From a checkpoint of a small mixture-of-experts model trained on Wikipedia.
Size: 9 layers, vocabulary 2048.
Experts: 64 experts in each of 5 layers, 320 GeGLU neurons an expert, a sigmoid router.
Training: a variant of Muon for the experts, 401M tokens, 6113 steps.
Below are experts of layer 4 (counted from 0) of a mixture-of-experts language model. Rows are named gate (a neuron's input weights, with its number), up (a neuron's input weights, with its number), down (a neuron's output weights, with its number) and show model dimensions 0-127. Each number is 128 + 32 x the weight over its row's rms, rounded and kept within 0 to 255. Numbers have three digits each.
Before each expert's rows: "gets" lists some tokens that make up at least twice as much of what it gets as of all text; "raises" lists some tokens whose logits its average output raises strongly, later layers aside. This comes from a sample of Wikipedia text that the model never trained on. Tokens count by the router's weight.

# expert 48
gets: " C", " c", "C", "ens", " rec", " Gre"
raises: " C", "ross", " c", "iv"
gate1:115101080124174116073172110182148086143125151115129115100122093135131080162102194120119083105177142149104147180148102117096139091103075116172122112183186135144097149105186105107096118154158143102105164146103142097120087146133140105133117092143172086160144086071113096130182153096071121108166160059180138113125125132105146109118100125201100092187150111108145210102149134103101187166099
up1:137130161102114081146096132162195156162134132150133076088111119123102172188131159184139119099109087140136141140137163138122095196115134150096193088121092130117160115118092048159115148128093079095063094175150186195178117118109146153158127130145170152054121151136107169144123102128143156199104101129142156125095158120106145080107053139076146175132091159135137100132125143068106149097159
down1:119155117163221134123184062108172124192164102125166170112173082085133162155105102121143142111118136125116119143145120155174101141139103042074129088094081118100122166124155130166113156157084126095159136164116116133126110169097138131124165160056146141136162184084090143175096112113156083091130127176126077088170121120098142104142162152087087132171143103140109131156090170176153106059123
gate2:143125116121105156151149082135134159139160135113128085211106136215117137143112092136117091130145151159179105154105173118084116144144116151150139135098090130112123192199041155098077106119096113075090122038152097126096101141161103135120124118192116105135139128162119065185186153129140135126163119114164111123081074110130114112162161107097152150222123140154146110112177136102093097104143
up2:081135134134136159124206044095117139146128143127070118133110171152080099145109147217159143138139162171159165133119153148114120147130156164098108131123069165133135143170078073137145109149163154105124107074110083100101125113093152103071158169173072157136128127153164139178210150149134112082200149130114148121047134077111099162098124133076137113159147131142107139157176149105132138095152
down2:077149164144081143118118131147143124170134058104144116078128094160105131106169145143131147115053151109133145120090124147098127134134057158069114171021127138165088161121163107123196056122139167115152131098140115156169150177105163167106153123131128135104128118092082105111089093109130093099207101162085126162097161135118126162143161122193196133090182142104083151134120130143169152122137

# expert 30
gets: " |\n", "\n", ")\n", "==\n", " |\n\n", "|---|---|---|---"
raises: "|", "\"\n", ")\n", ")\n\n", "\n", "\n\n"
gate2:142129122141165092150143113224105155161096077156159116138150121088111152155058175154111145128160126171161148070090122125162120122131113082163073132116116116107093119175060076145167133096170174159140088116146095107087157164104091096178123046134104041116139126128151132150129126110180076154154099111093142138120095114085130090142189150098104131117152147166116146126085141107182150104177
up2:154121087150118119161135145106035132165112118144135078112139136113122112129097098167151117163082099062154061100130143073121094123162084175158123113159091155127114201112119143085159126109154208143172110167086089152095150158083120149139111141099140125102114090126086159100135111122130106112127162145065158178162135146173117163193137088175125146113100163135073126105191201099163144132083
down2:145141143128142162121160123144149157080204127132133123108155136186105158128086084187091127075160134133119149143041129161155126123157152126174115142135143081144083052128151106094076068161120124054119103155151180191101052095189115131116087140142102144155134139082112139105142053210126119107139101144150077100151145122143080148132145142089128193113119109108158154138121118137158127115148
gate3:188142155125121113177111092135090091109202125121117116130099124159178142145071138155131091128128159125169128139173097121089151137133131126117157097141153228099148155091117115164122152117192075124140238104144093137129112113149137101133163126177177136129114098153088147129144086076097162049125084150092104144138158137160096146081125132111152144100124155105139177118154086160126076072054
up3:058159137098073157104118077136134083136064075131113146191133140180183170120115087110115121113150135176130141156125144135171143109137077151095127139137192062083148100188090156102129161103046055134134083101167120083108120150160063137139165176133135128106126106128126156111150202141111095113126157133137178110073132103138170107156170089164122125128085113110124085144153118120098087136157
down3:147122121118111127174096154169065124134211152110076123121092084095140093148063103140113089079094143135183142080104158120129191146114136153164133100080154103131066113117141158163158153135103120064113149127115157127068107141119150103138087088198138079178142205133117153087181132133119091066100160150161177155117091142160103153100134143104138210120162154108147176122119163141122137115123

# expert 36
gets: " was", " were", "00", "10", "25", "50"
raises: "7", "8", "6", "5"
gate4:090133159099167119091134108087153182138136157132108120076092089106128087156144178155099088138182151103172130065160135137136102144151148079074147084073150135164120162150132098143185095159148125190160149108137139131079189141080134080092132118104120062112136209092175103099161128102150129108111173115104165127126165128145131181117139123102047076192135100141185163172135121113132115152125
up4:115115063082082157176129155141165110058137076134088086117114124098118110131117191123052126135150152107184182107171133160109107110153098164134105090143099115193115121114129117132224129094090128076110126149153131161136161104156122133128103158145147155137114132190174204109177133095175127103113178112151182159096190131131077148125068122091119116123143100148169162100130149095123093132089
down4:122188159078165084196156122129072150140108136175114121107170135110112100094133062137176138140118100104145140192082102115187170145126109147195156129139160147142103148117141117159106140128130076108134148070120142110170106119125142103120160163107112136097128166113106147167082155161108140122096098103104037099103034126119147131088159164146173164160144148100105130091109107240113116125118
gate5:078156091075144054115126100178108157081181155132130145106129108090190111171139073044124129091108106083152101114150112111149134145149091135172132109113103135145135104106146110109118069115117115165130091104124200158131153113105173140177151153116179104090176169116109116128171131124132116106096122133135103136084099087147124164154134062091198113114079120229160121118146112195097123120166
up5:103126116108106087141140076158121167163139129111073144108122180135100080199084186143165118111045148067088111141135155103125154128141125193108142115130137125108102097171124149094183068126155118104136089103115181173128149117148133159191114140096104103120165133150102157176137109158144104114117118063159180145127093070140128168121108120080140064173148160168203089106155144163075103109134
down5:126072165138117102147130174128123180136179139198157150117160137143091127095174142118062144162126140067139121141151133060183138078198098102042111161100132120142150108116120130132136152116140153092174156146173128125102065099148119122092140175099104124133120187055120141133093127114130092161202169155129138122127135174071149107111110182167072109108084147142120112112106122079147114128059